config.toml
num_hidden_layers = 11
hidden_size = 224
n_experts = 16
experts_per_token = 1
d_expert = 576
d_shared_expert = 0
hidden_act = "tanh_gelu"
moe_layers = [0, 1, 2, 3, 4, 5, 6, 7, 8, 9, 10]
router_score = "softmax"
normalize_top_k = false
routed_scale = 3.4
balance_loss = 0.00392
balance_bias = false
init_std_router = 0.0225
lr_router = 0.00216
num_attention_heads = 4
num_key_value_heads = 4
head_dim = 64
vocab_size = 8192
norm = "rmsnorm"
norm_place = "pre"
norm_eps = 1e-06
positions = "rope"
rope_theta = 10000.0
rope_fraction = 1.0
qk_norm = false
attn_scale = 0.125
tie_word_embeddings = false
parallel_block = false
init = "uniform"
init_std_qkv = 0.0504
init_std_o = 0.0471
init_std_up = 0.0504
init_std_down = 0.0298
optimizer = "soap_variant"
learning_rate = 0.00294
beta1 = 0.95
beta2 = 0.95
weight_decay = 0.14
lr_head = 0.00901
max_grad_norm = 0.5
warmup_steps = 200
schedule = "cos"
final_lr_fraction = 0.1
batch_tokens = 131072
max_seq_len = 256
doc_mask = true
train_tokens = 734300000
max_steps = 5603
dataset = "wikipedia_en"
Below are experts of layer 2 (counted from 0) of a mixture-of-experts language model. Rows are named router (the router's row for the expert), up (a neuron's input weights, with its number), down (a neuron's output weights, with its number) and show model dimensions 112-223. Each number is 200 + 40 x the weight over its row's rms, rounded and kept within 0 to 999.
Before each expert's rows: "mostly gets" lists some tokens that are sent to it at least half of the time; "comes before" lists some tokens at least twice as common just after its tokens as in all text. This comes from a sample of Wikipedia text that the model never trained on. Tokens count by the router's weight.

# expert 5
mostly gets: " —", "\",", " “", "\".", ",", " re"
comes before: "\n", " The", " and", " In", " He", " It"
router,268,225,179,157,141,186,218,266,212,186,239,147,237,190,232,209,159,302,196,278,226,165,206,185,168,252,164,215,215,223,217,264,205,230,214,138,259,249,160,149,213,210,214,229,233,226,140,161,130,181,164,219,204,216,180,175,200,260,201,209,212,233,209,213,127,181,242,187,175,327,229,223,164,199,189,236,203,253,200,165,121,218,244,165,243,180,157,170,248,232,152,277,243,232,189,193,148,215,196,155,215,205,236,205,258,193,191,173,128,219,232,217
up0,180,245,268,221,112,146,207,178,212,291,137,217,185,229,176,177,242,239,328,243,229,197,249,215,179,201,188,239,166,204,220,195,183,188,104,220,293,229,194,159,208,184,210,207,204,189,200,275,226,165,141,162,240,220,198,133,180,177,185,231,245,308,207,201,149,192,186,168,242,193,155,191,182,194,127,192,200,170,217,141,242,175,193,223,210,220,106,196,153,233,217,283,156,186,145,126,95,217,194,185,182,214,162,176,226,162,229,184,257,206,180,145
down0,196,263,178,252,164,210,248,265,124,194,182,215,212,253,191,193,215,179,221,181,142,163,196,257,199,149,235,149,234,144,152,138,247,183,165,250,233,156,208,198,230,206,201,240,164,215,184,262,231,254,133,204,278,214,108,250,160,194,135,168,276,258,144,227,202,159,201,244,205,223,196,208,170,228,179,185,216,213,261,140,173,133,223,137,153,178,224,222,263,252,204,193,232,219,176,188,125,209,179,176,169,243,225,249,232,160,214,257,233,197,278,173
up1,176,194,245,140,197,250,242,179,133,269,146,190,168,222,251,226,172,147,239,181,216,175,178,196,239,169,183,188,240,188,200,242,260,151,130,243,171,129,127,216,288,263,224,169,186,126,243,182,239,228,175,195,211,253,213,157,204,182,187,195,181,265,232,214,216,221,161,256,248,233,197,175,197,213,223,250,231,205,214,205,207,150,182,261,180,129,112,149,218,202,183,243,278,139,225,172,197,226,188,188,213,197,171,157,259,174,171,194,240,237,200,202
down1,236,259,237,248,162,240,193,201,191,114,280,215,235,238,256,192,237,254,166,170,121,202,183,231,151,186,198,224,223,205,234,215,166,244,160,165,171,158,255,160,176,170,180,248,276,216,216,149,232,256,154,232,169,201,221,252,238,218,139,267,240,189,201,147,255,132,262,175,122,204,219,282,164,174,187,253,183,214,228,215,236,244,190,165,173,224,182,178,202,169,187,219,152,347,228,208,253,159,195,272,270,226,179,150,216,161,192,199,174,189,144,154
up2,220,246,194,228,228,198,213,145,151,177,238,243,213,235,223,163,228,202,186,183,231,242,205,207,308,300,167,193,226,167,230,216,211,271,158,181,165,312,255,178,167,188,270,116,111,166,267,171,231,220,238,165,171,265,209,188,191,178,230,247,225,251,238,169,200,156,134,212,239,110,70,169,254,141,254,229,225,217,273,202,226,212,189,245,242,232,220,201,179,240,213,201,212,172,197,212,190,221,165,232,189,180,175,191,199,240,226,249,251,253,214,152
down2,233,252,211,170,178,205,160,148,217,207,154,200,177,234,232,231,226,222,247,173,211,194,200,221,222,214,217,128,196,171,124,125,290,158,155,142,237,212,192,188,232,264,221,180,237,230,213,260,186,210,192,206,213,238,173,193,169,187,193,155,211,228,197,190,276,208,167,262,169,201,245,273,288,265,167,184,194,156,237,151,211,181,173,273,176,210,103,229,226,214,264,217,221,275,210,228,266,172,293,171,205,168,215,192,163,213,221,190,274,226,247,101
up3,200,229,208,171,261,203,156,169,202,209,114,171,199,250,323,194,204,103,279,194,214,197,133,159,211,170,167,228,154,184,198,203,164,198,174,178,216,189,173,167,227,206,248,186,140,204,232,266,207,177,190,159,199,129,216,245,186,255,160,142,274,164,116,241,177,173,270,234,279,203,238,168,189,223,239,187,186,200,199,220,250,190,226,202,213,165,182,246,201,247,170,199,218,174,205,223,191,183,220,274,231,269,187,244,198,209,165,213,190,219,221,277
down3,264,170,171,215,173,172,180,153,185,139,231,256,200,306,210,190,282,250,210,171,199,137,195,200,191,182,195,111,235,173,233,242,266,147,134,156,218,110,238,168,151,151,302,198,198,242,237,201,249,112,161,160,183,241,157,188,153,197,241,244,176,190,215,125,190,188,164,177,142,198,125,228,190,258,186,230,204,183,177,195,199,239,183,219,242,177,241,174,146,146,171,253,284,274,227,209,188,173,197,151,226,230,214,180,185,159,190,238,197,153,161,184
up4,206,228,155,166,201,212,214,237,213,197,134,139,197,210,267,156,152,172,206,207,196,152,130,167,267,195,244,218,188,225,183,295,172,245,212,259,229,251,296,217,247,188,228,181,235,184,223,261,212,179,183,236,156,147,194,84,190,178,263,137,174,206,153,219,139,205,264,234,171,172,101,195,160,190,219,236,189,135,213,243,217,196,174,197,174,250,256,120,125,199,187,207,186,117,246,145,244,203,228,231,164,187,266,199,161,243,192,167,115,213,200,251
down4,224,189,238,242,170,213,186,245,242,154,133,200,190,237,250,233,168,122,223,179,262,169,208,184,221,215,239,225,180,132,156,237,263,183,188,215,257,202,181,221,253,262,198,188,261,153,151,256,191,221,187,185,182,183,306,232,153,160,209,121,189,158,229,231,186,167,249,194,215,213,170,186,299,175,210,148,153,180,162,222,225,197,188,225,142,187,238,166,254,237,181,254,189,149,222,178,257,255,243,169,174,207,276,139,236,158,156,195,207,265,117,167
up5,189,230,178,190,229,122,165,151,230,156,165,231,243,216,229,226,224,274,217,245,182,180,203,177,213,165,191,157,193,121,183,98,259,165,187,146,215,181,168,149,224,204,214,193,148,170,305,262,226,191,142,160,193,165,200,180,152,187,142,143,246,205,169,168,191,266,128,171,258,198,168,193,256,188,194,213,145,188,175,231,264,167,170,191,243,174,203,260,174,257,207,195,226,170,259,210,192,289,210,244,179,221,235,169,233,235,208,206,284,232,259,186
down5,208,206,243,184,220,236,147,172,212,137,171,173,241,211,248,250,230,204,180,152,189,222,221,130,231,247,190,166,187,219,217,255,212,223,147,218,182,128,182,239,322,216,191,242,226,222,260,275,239,194,184,145,223,148,213,237,200,194,183,225,186,222,167,181,169,121,177,158,146,147,225,138,203,226,156,227,258,207,189,248,189,192,186,275,190,134,234,190,202,248,249,204,160,179,157,194,206,195,229,138,219,198,209,197,233,316,238,215,175,237,185,211
up6,216,144,140,191,184,237,255,297,189,185,213,280,190,224,129,270,286,140,174,152,254,192,194,154,173,260,136,197,227,222,124,230,200,190,203,225,159,233,218,170,148,244,237,180,197,197,252,240,199,118,141,185,193,220,242,195,181,223,190,179,153,198,204,214,198,169,153,171,288,193,122,169,225,240,227,167,193,180,198,178,198,244,191,199,221,203,208,177,258,206,199,225,210,118,221,156,167,207,213,204,310,229,199,164,195,258,170,187,221,126,246,177
down6,250,172,142,213,208,258,224,279,193,265,204,258,225,271,167,178,262,183,272,109,177,220,176,203,207,255,242,177,237,185,185,197,213,199,153,125,210,206,217,257,119,250,180,187,153,192,250,270,174,161,182,200,167,194,185,97,248,173,202,226,174,182,199,151,163,118,144,231,163,230,155,170,233,258,176,198,187,129,183,156,195,144,241,216,191,161,208,216,210,279,254,169,192,191,173,134,147,206,166,203,301,179,138,193,191,179,211,216,207,201,202,219
up7,171,154,187,274,210,211,197,192,230,213,190,139,183,107,158,144,166,250,214,242,211,188,217,191,270,253,188,165,176,115,186,195,180,195,96,204,169,216,173,238,245,233,232,210,248,204,216,192,260,190,120,139,132,211,217,248,212,199,195,213,270,107,287,247,192,211,184,186,179,244,215,202,243,231,193,228,277,144,247,181,186,176,170,180,189,198,162,106,189,241,162,239,166,147,204,223,181,122,185,273,125,257,245,118,182,230,202,261,275,245,176,194
down7,234,161,188,153,174,168,245,245,161,190,169,228,178,219,260,283,166,238,179,221,214,169,152,146,198,186,149,180,229,193,171,152,171,211,266,238,116,209,192,22,191,226,129,226,228,264,268,148,186,248,190,267,196,192,259,189,182,254,243,236,206,262,110,244,264,166,190,185,104,210,215,203,188,176,160,222,190,221,232,281,199,262,223,155,168,169,164,138,164,231,219,158,164,216,189,243,154,293,202,233,193,177,163,263,150,206,200,196,167,220,128,240
up8,163,208,204,192,167,210,270,237,195,215,174,167,217,243,198,190,205,157,260,164,197,282,223,260,201,132,275,170,251,217,184,237,167,233,153,208,274,150,156,264,173,224,143,209,161,228,161,232,225,217,212,231,179,288,219,215,109,240,151,173,244,252,207,107,273,200,165,226,206,232,182,144,203,181,177,160,191,203,189,188,198,131,185,225,158,312,196,182,117,189,231,179,220,140,170,152,273,199,199,182,143,263,221,189,217,184,152,185,159,101,242,156
down8,212,167,143,226,209,197,157,227,164,166,223,142,202,228,276,110,213,221,215,174,191,132,242,241,184,255,134,143,236,237,145,194,180,223,190,190,150,204,212,204,147,253,161,183,231,176,187,222,155,184,171,186,223,141,268,167,313,219,211,219,168,238,207,186,214,109,201,212,193,258,270,152,170,189,156,185,135,190,162,232,139,273,322,173,200,141,155,128,143,214,261,217,200,233,193,261,156,174,265,210,151,207,200,194,168,171,190,151,157,266,145,219

# expert 7
mostly gets: " was", " is", " be", " were", " are", " has"
comes before: " a", " the", " by", " in", " to", " been"
router,262,195,142,214,258,302,292,221,210,182,150,208,263,223,195,252,232,206,200,225,208,225,221,226,164,231,158,215,250,181,194,190,238,221,215,223,242,200,165,196,197,282,203,183,188,193,174,261,159,196,145,197,173,166,177,222,218,199,187,157,153,248,274,167,163,148,208,174,198,121,186,247,106,139,227,192,176,179,211,229,173,248,211,208,156,194,140,217,211,182,225,194,182,189,205,208,151,189,215,177,168,105,164,155,174,234,275,196,230,240,159,130
up0,206,188,197,237,298,168,216,148,217,214,188,226,232,138,261,154,188,224,131,222,209,185,188,208,195,236,217,163,195,177,202,254,268,271,196,254,241,209,176,226,191,199,184,213,225,185,154,223,178,145,210,196,156,215,181,126,196,245,193,186,176,200,186,291,236,181,222,159,166,184,215,282,167,243,196,169,184,220,235,214,214,229,208,156,244,212,202,192,155,219,154,269,254,127,189,152,251,184,228,150,168,198,209,225,284,282,211,149,238,257,187,141
down0,145,149,241,128,118,215,164,261,256,161,202,167,202,258,164,190,245,155,223,176,161,229,246,180,197,197,178,246,239,226,188,140,143,127,219,181,155,133,234,197,218,226,190,222,244,198,241,174,184,215,173,286,318,221,168,265,198,193,192,282,200,210,195,144,190,243,265,200,208,197,262,181,213,240,173,181,199,190,114,142,212,182,212,219,188,172,213,206,259,272,311,177,227,213,236,243,153,221,203,203,211,240,194,184,180,116,218,135,152,152,184,181
up1,192,117,173,208,291,198,212,203,209,252,221,305,152,224,120,236,189,208,221,176,203,145,208,191,166,235,182,238,200,204,203,133,157,100,225,181,227,235,246,181,272,225,295,215,168,259,226,202,227,214,175,246,199,260,232,166,194,260,209,237,187,242,209,185,208,165,130,176,259,244,199,135,183,224,133,190,253,139,301,137,229,221,210,148,211,175,224,145,225,139,200,180,191,208,181,150,182,199,181,205,161,89,215,153,173,270,259,220,237,187,215,208
down1,217,226,141,207,164,245,147,218,195,230,258,169,188,152,264,173,146,257,104,247,177,214,218,261,234,137,208,202,188,252,175,253,139,238,218,205,204,245,192,216,141,165,148,213,257,217,217,150,96,164,164,195,139,176,224,217,214,162,202,189,168,173,193,199,153,172,268,182,135,265,154,198,161,231,171,176,225,191,147,248,172,182,170,203,184,210,167,230,203,220,159,212,240,181,148,205,141,160,228,174,267,199,152,196,213,132,218,175,207,195,189,167
up2,210,205,213,223,188,130,211,168,238,170,133,196,176,152,287,198,239,268,180,127,199,255,220,175,230,232,177,132,200,156,280,219,150,217,199,136,222,142,131,244,187,200,229,205,248,227,241,152,168,169,193,128,266,162,217,143,231,217,221,274,211,179,166,168,221,191,206,212,157,182,176,220,201,154,210,100,231,148,90,196,221,196,205,232,192,171,125,168,276,187,263,185,242,159,232,183,179,167,231,164,265,188,142,178,166,225,139,201,247,150,201,148
down2,185,209,206,232,195,237,222,204,165,233,253,226,182,207,145,239,175,191,158,198,212,121,145,233,201,158,233,285,191,245,129,200,209,227,154,223,122,143,247,144,221,203,196,162,163,116,217,252,211,204,173,230,133,254,147,242,161,218,190,166,211,201,200,229,186,153,167,247,195,264,228,231,215,266,185,318,156,256,327,222,155,247,228,147,229,202,192,242,191,210,206,194,189,219,213,235,211,234,186,185,198,202,217,246,234,143,291,176,182,200,181,255
up3,195,197,195,146,188,246,191,215,251,201,272,198,196,155,100,228,259,202,238,200,210,182,208,247,258,177,139,209,132,208,273,230,218,209,118,172,275,164,243,238,191,241,248,186,171,195,180,194,268,172,186,171,170,191,262,238,176,196,219,199,157,182,226,171,230,197,192,199,241,181,182,194,222,172,221,153,200,176,201,225,182,197,182,155,229,173,208,239,253,132,192,191,211,155,142,100,175,142,184,174,140,169,275,239,247,252,153,225,137,210,147,146
down3,196,224,167,274,249,152,196,256,186,232,166,267,219,167,252,170,164,186,123,205,157,161,124,130,179,245,257,217,242,207,171,224,134,190,248,210,159,220,235,164,199,179,174,162,208,211,226,233,147,159,195,277,206,179,123,228,262,187,171,219,154,202,151,191,207,155,268,227,196,163,205,183,196,211,221,238,234,240,214,207,241,163,148,204,213,212,160,200,144,249,228,126,164,243,205,260,206,221,241,183,186,170,126,109,217,130,229,219,210,147,198,201
up4,183,138,213,215,230,144,207,185,137,250,221,267,161,198,174,200,202,178,207,131,213,244,205,197,169,227,213,229,200,137,261,150,251,196,251,171,268,222,202,190,240,238,202,192,213,222,254,239,239,297,160,173,229,181,123,180,201,148,131,253,201,215,208,149,169,204,262,253,212,127,243,200,174,203,151,199,222,219,212,148,194,210,134,195,135,246,180,147,261,257,213,255,204,144,194,237,170,248,211,253,184,154,202,234,187,174,206,162,118,233,141,195
down4,245,247,180,146,228,235,255,184,206,183,166,223,201,202,231,221,197,236,286,166,158,228,269,190,199,180,216,213,174,238,204,218,168,139,119,197,177,230,198,269,233,181,160,220,218,167,193,189,284,187,195,268,177,112,245,202,218,209,234,156,198,167,237,187,174,250,149,186,238,251,153,242,175,231,267,225,202,159,145,158,162,231,214,209,194,264,215,234,217,191,188,211,166,173,235,153,236,179,255,174,190,185,186,132,244,187,143,244,270,185,190,280
up5,211,202,148,212,199,142,181,196,171,168,250,195,243,281,187,247,163,234,223,164,182,207,129,119,237,215,275,231,231,222,200,208,201,164,212,157,201,202,136,232,189,226,194,169,214,152,133,171,190,206,220,196,186,215,202,192,186,256,152,241,183,195,263,194,215,193,150,231,171,215,187,239,186,196,152,133,175,198,196,213,271,224,254,124,163,176,178,243,259,271,167,109,253,213,194,250,226,129,210,275,185,133,199,140,134,213,210,88,226,243,253,239
down5,183,197,217,191,229,281,208,159,163,199,208,168,179,134,188,197,136,168,211,137,199,208,193,292,149,158,115,197,153,159,218,203,217,210,157,205,208,182,225,184,160,218,208,238,204,158,251,187,222,151,245,229,138,224,204,211,215,179,205,201,182,220,192,227,218,196,157,181,132,196,214,259,160,202,182,245,257,189,147,200,86,221,139,284,193,163,213,194,223,175,273,298,166,163,180,151,193,219,111,132,191,279,235,210,232,206,227,230,281,141,158,134
up6,191,255,224,231,174,214,207,192,219,158,256,225,180,218,211,256,223,127,217,215,160,197,187,223,247,139,227,183,256,237,188,194,198,94,238,195,169,201,239,216,179,259,267,232,245,179,242,225,126,201,240,202,126,211,228,249,249,290,263,211,180,259,234,243,185,162,172,239,111,196,166,202,215,102,207,189,153,137,163,214,218,299,169,181,175,273,204,231,140,272,245,157,226,219,212,183,225,213,195,192,193,184,145,206,261,282,198,163,186,161,198,188
down6,188,176,199,182,199,217,194,218,191,207,169,97,223,172,199,187,250,237,163,185,271,216,202,195,103,276,213,210,189,197,191,213,141,233,191,220,253,174,164,151,237,211,135,283,171,222,124,199,250,236,210,264,239,212,170,157,133,211,186,166,189,175,227,198,231,262,232,148,234,189,210,138,286,269,188,225,283,211,184,269,226,139,244,179,231,174,222,199,202,146,140,276,164,256,179,221,178,228,172,233,216,242,163,167,192,144,211,200,193,216,150,241
up7,220,197,231,129,189,226,240,281,246,224,136,266,189,260,216,165,173,207,224,154,276,210,260,223,196,146,223,266,147,275,175,192,148,165,279,208,176,220,236,334,216,257,213,175,173,244,223,140,163,189,231,162,211,252,198,175,248,207,164,189,221,201,251,210,184,226,238,257,273,153,188,212,171,156,154,178,199,200,259,168,150,234,220,145,240,149,243,284,235,214,166,232,217,234,209,171,203,182,187,179,189,170,196,125,273,232,234,269,244,223,195,206
down7,212,188,131,225,189,212,155,161,211,164,292,251,252,188,211,214,246,189,201,244,223,135,241,234,205,266,165,96,195,157,244,173,253,182,175,167,285,227,216,88,188,184,213,266,158,181,209,189,158,167,202,183,215,140,168,232,225,192,242,177,165,206,224,237,168,177,139,124,118,248,143,225,164,181,226,190,212,172,188,256,157,170,218,226,152,197,167,179,180,187,158,137,209,181,170,155,186,167,220,176,157,214,234,199,156,200,197,196,210,226,191,224
up8,201,236,155,204,170,237,204,136,174,137,181,214,216,152,209,195,167,199,181,173,146,198,246,251,251,193,161,188,227,196,254,168,212,204,203,220,206,168,173,191,245,267,181,170,190,237,205,198,90,198,206,219,243,281,202,206,244,206,103,273,136,243,136,229,178,145,196,234,179,188,201,191,238,175,168,132,219,231,189,215,156,173,255,207,134,198,187,281,262,175,157,187,129,103,222,207,157,107,225,145,185,131,218,165,176,260,159,139,128,157,285,195
down8,222,203,203,167,259,177,223,200,228,275,156,236,225,288,159,195,272,140,180,239,262,227,143,173,246,189,251,192,281,195,178,243,210,223,224,178,235,202,205,176,176,146,249,213,229,168,203,194,242,236,171,160,205,119,178,175,122,176,285,149,158,110,194,218,272,244,177,194,191,211,230,206,159,208,251,188,179,178,213,182,257,219,205,230,217,200,193,162,187,227,188,177,203,240,226,225,236,283,197,216,219,280,215,162,212,189,152,244,292,197,171,203

# expert 1
mostly gets: "==", "===", " ==", " ===", "---|---|---|---|", "===="
comes before: "\n", "9", " ", "0", "8", "See"
router,242,224,248,192,180,260,168,232,306,299,180,157,201,189,226,158,158,257,200,232,254,253,245,177,164,163,248,244,123,214,219,243,173,165,215,229,208,172,167,269,187,230,245,212,203,222,184,259,131,157,190,193,166,205,153,207,201,251,254,185,196,145,151,146,213,190,102,200,177,231,200,236,237,248,199,181,158,204,201,235,153,239,194,197,196,213,217,143,269,236,218,172,223,250,217,249,141,122,230,137,212,259,191,243,199,170,192,193,228,156,187,231
up0,164,187,214,212,221,212,259,244,249,229,174,243,206,213,159,236,207,234,228,147,102,209,219,182,219,185,262,160,198,239,172,198,177,121,241,253,155,252,170,182,170,155,197,150,198,199,235,196,216,278,281,212,198,125,247,204,224,209,181,174,221,279,204,264,236,125,165,166,154,259,253,254,247,164,117,207,128,155,243,183,279,209,109,262,105,288,201,182,284,156,238,214,245,177,149,231,288,180,181,162,164,167,173,223,217,197,222,121,262,222,189,195
down0,165,225,324,143,175,237,223,217,195,181,257,241,163,198,220,184,225,261,188,215,208,190,260,187,174,281,184,156,228,215,188,254,128,250,152,186,182,180,198,177,207,168,208,188,181,221,159,296,290,192,145,224,159,200,182,252,241,173,144,143,192,231,171,202,189,216,186,166,207,214,143,183,208,255,170,156,240,231,242,157,256,122,200,278,175,202,254,238,151,215,299,225,105,176,191,199,180,208,192,204,196,219,222,195,228,226,191,153,229,229,180,182
up1,190,171,197,162,221,209,208,131,212,180,209,202,233,190,219,245,157,183,191,230,185,234,215,143,214,260,211,101,190,196,132,151,199,172,136,217,170,180,247,278,259,175,176,203,160,150,159,177,238,264,183,264,131,185,169,178,224,217,253,205,219,168,219,205,254,190,227,241,182,182,169,195,265,241,210,203,180,155,147,217,180,238,213,186,187,128,196,196,231,219,205,194,264,201,218,212,192,209,235,178,154,262,164,181,140,229,192,214,293,156,259,196
down1,222,232,167,170,246,212,228,112,194,172,183,172,185,215,152,184,153,128,167,177,230,233,210,120,161,237,213,176,214,141,220,254,172,181,242,236,214,213,170,260,174,226,244,256,199,183,177,230,147,238,230,196,243,137,218,147,132,96,149,213,187,188,215,256,293,170,165,226,168,263,198,195,209,173,181,150,249,185,154,150,186,215,226,176,218,190,154,189,152,244,189,108,172,126,246,176,238,239,266,225,175,166,221,174,158,233,223,169,240,199,229,110
up2,186,175,198,245,186,194,135,182,185,173,256,210,215,186,208,199,170,206,229,238,205,229,196,224,312,224,284,181,235,166,274,163,179,203,176,193,245,256,204,196,153,170,215,222,162,187,205,219,188,229,192,224,187,242,182,168,113,267,271,146,257,170,223,173,192,182,237,237,188,234,164,171,204,194,224,229,186,236,242,164,266,222,181,249,209,186,184,206,187,187,236,199,228,222,191,198,152,227,167,147,162,166,169,97,236,158,203,163,206,199,239,167
down2,102,144,182,163,192,109,211,191,210,172,194,246,121,144,224,162,235,192,239,205,200,219,212,185,238,154,157,174,91,147,217,209,173,223,195,154,228,225,179,232,217,239,190,334,233,256,206,263,191,252,247,160,240,173,182,192,167,142,170,218,216,169,173,216,215,217,134,138,163,177,211,178,219,151,226,208,204,184,199,234,210,221,150,168,188,202,214,211,210,214,217,201,183,211,235,151,166,204,206,236,152,186,208,300,159,202,214,231,209,228,196,223
up3,237,277,216,220,234,256,171,213,180,172,197,189,196,185,137,202,187,222,141,247,136,192,235,196,175,253,219,195,242,263,217,184,185,268,231,147,213,234,225,240,280,229,210,177,221,203,185,101,210,169,202,249,240,231,170,165,220,223,161,224,221,129,236,251,226,156,185,210,209,172,172,113,160,277,194,216,178,223,211,311,190,156,143,191,222,198,184,205,228,217,299,268,239,133,195,177,135,255,253,224,201,169,138,238,209,219,231,184,231,170,289,223
down3,302,191,244,242,209,100,250,206,143,237,178,197,154,218,210,252,257,83,245,188,258,230,160,162,198,207,136,195,157,209,196,152,232,199,216,173,169,225,196,208,188,121,196,260,197,175,161,230,178,252,179,170,224,200,278,208,200,153,170,190,200,160,162,216,186,228,181,202,256,281,198,144,120,212,242,257,145,207,123,154,151,243,196,193,186,210,210,231,166,175,203,124,165,201,213,240,143,141,142,159,233,218,199,219,142,197,219,178,155,259,162,140
up4,158,230,131,234,240,165,299,295,189,142,138,173,133,321,180,168,232,169,189,171,210,191,210,256,165,242,158,195,179,169,210,212,210,125,125,248,168,219,189,142,207,159,281,156,213,260,197,229,212,179,222,227,285,180,215,151,98,213,231,211,173,194,235,233,184,202,144,196,148,252,231,237,218,170,227,220,160,195,243,213,118,213,205,245,211,258,222,235,147,211,175,264,245,201,268,187,170,162,165,223,243,229,243,190,277,227,140,169,201,239,245,196
down4,200,202,146,200,216,165,150,212,248,253,191,212,240,199,196,165,178,177,231,219,235,130,135,166,174,252,174,197,182,244,227,212,140,192,242,217,238,188,168,264,255,257,157,216,148,205,193,256,189,194,240,162,211,192,150,172,195,146,204,228,143,195,255,130,194,218,237,247,248,202,230,196,177,277,182,153,241,217,162,203,204,219,243,229,215,220,175,143,230,158,278,157,252,248,213,226,283,164,231,196,236,115,189,187,173,168,236,219,157,237,193,235
up5,290,223,262,175,228,193,173,150,171,259,155,203,148,217,187,207,166,153,169,130,155,257,210,182,231,261,169,233,208,154,222,104,175,203,172,212,152,105,219,211,239,236,172,226,238,207,145,203,179,212,156,210,214,219,250,173,150,150,138,146,147,155,252,202,209,246,159,238,194,201,215,177,221,302,210,189,199,204,193,187,210,147,205,164,262,191,272,184,177,218,158,211,191,249,145,160,196,186,196,251,235,193,174,195,194,252,173,277,203,96,227,220
down5,226,178,220,184,264,227,196,160,205,212,215,98,180,195,181,210,220,247,234,262,227,233,243,204,181,262,209,165,212,126,137,238,130,199,120,247,212,174,239,226,130,139,265,140,194,266,183,154,144,185,211,217,188,224,168,185,263,232,241,226,226,219,227,178,183,194,244,256,208,248,211,96,223,236,289,265,244,198,247,177,209,173,138,230,215,227,153,212,202,205,282,116,216,191,159,222,158,186,196,264,199,216,230,193,122,251,268,183,171,167,230,149
up6,185,209,163,255,183,155,189,267,241,251,179,236,309,178,140,239,234,219,189,198,88,297,203,130,185,207,190,210,180,183,208,185,203,187,205,232,161,178,98,203,194,187,269,158,198,136,235,143,181,219,217,264,148,191,156,196,214,213,133,263,229,158,259,256,194,127,210,207,178,191,220,200,240,202,231,132,132,187,209,245,166,235,199,165,185,134,169,208,273,230,212,227,246,171,179,210,203,167,185,205,222,110,183,159,130,166,242,176,159,249,244,240
down6,185,191,190,195,213,184,248,158,145,207,208,231,169,224,227,100,260,206,265,189,236,283,180,234,164,209,203,145,235,181,159,233,192,182,198,171,202,202,216,223,225,174,179,239,190,256,196,223,186,286,193,179,190,179,177,206,175,163,206,143,178,184,209,186,224,227,259,217,204,240,189,171,133,271,78,192,187,212,156,148,196,206,176,184,123,128,198,269,167,211,254,230,262,261,178,177,222,266,228,195,175,236,243,218,183,194,173,156,260,177,155,152
up7,202,122,174,241,201,295,185,222,231,209,189,210,135,178,253,200,155,206,196,218,225,153,245,185,138,183,252,133,227,179,212,181,186,246,287,236,309,239,136,166,181,212,167,176,168,183,201,166,147,232,217,234,140,229,211,244,236,200,145,279,159,158,186,178,185,258,172,192,151,151,145,194,206,240,190,204,201,226,238,146,177,219,199,235,279,173,108,155,208,194,222,166,213,170,179,147,207,193,232,179,152,199,214,163,195,295,263,182,182,204,221,188
down7,248,237,221,142,197,164,210,184,237,138,278,210,209,270,221,205,201,152,199,211,170,235,207,204,281,209,113,165,236,163,331,195,237,161,177,172,149,139,283,209,139,187,212,271,234,249,200,208,206,191,153,188,272,209,224,195,146,146,222,167,201,232,173,209,277,210,188,175,181,242,174,147,202,167,129,194,242,198,234,232,150,233,217,117,183,276,213,251,194,157,207,184,118,151,204,221,186,216,194,141,262,192,155,247,199,146,193,203,176,203,185,167
up8,86,171,230,172,257,119,222,206,149,237,194,200,170,149,122,192,208,221,202,209,164,199,211,104,217,206,257,206,254,270,142,218,252,220,231,223,187,204,208,211,224,114,204,166,222,204,247,231,250,177,194,208,216,150,264,232,236,206,191,192,224,184,148,203,182,110,189,165,196,185,222,201,190,245,256,259,240,175,210,158,246,226,270,109,243,172,160,173,181,154,118,150,200,156,162,242,197,261,233,190,209,187,217,258,262,226,182,203,162,223,205,240
down8,226,194,162,200,189,231,303,231,158,167,239,186,218,234,150,166,167,198,198,145,269,168,278,193,242,229,196,231,216,252,286,153,223,186,158,145,237,194,214,164,167,168,220,270,203,179,158,246,234,243,161,190,206,116,139,149,188,172,183,221,153,158,164,195,172,212,262,233,192,153,166,207,207,227,173,169,255,212,297,249,188,235,239,197,154,239,269,160,174,172,285,157,266,241,186,210,231,196,192,156,170,176,225,249,214,227,211,177,196,168,126,215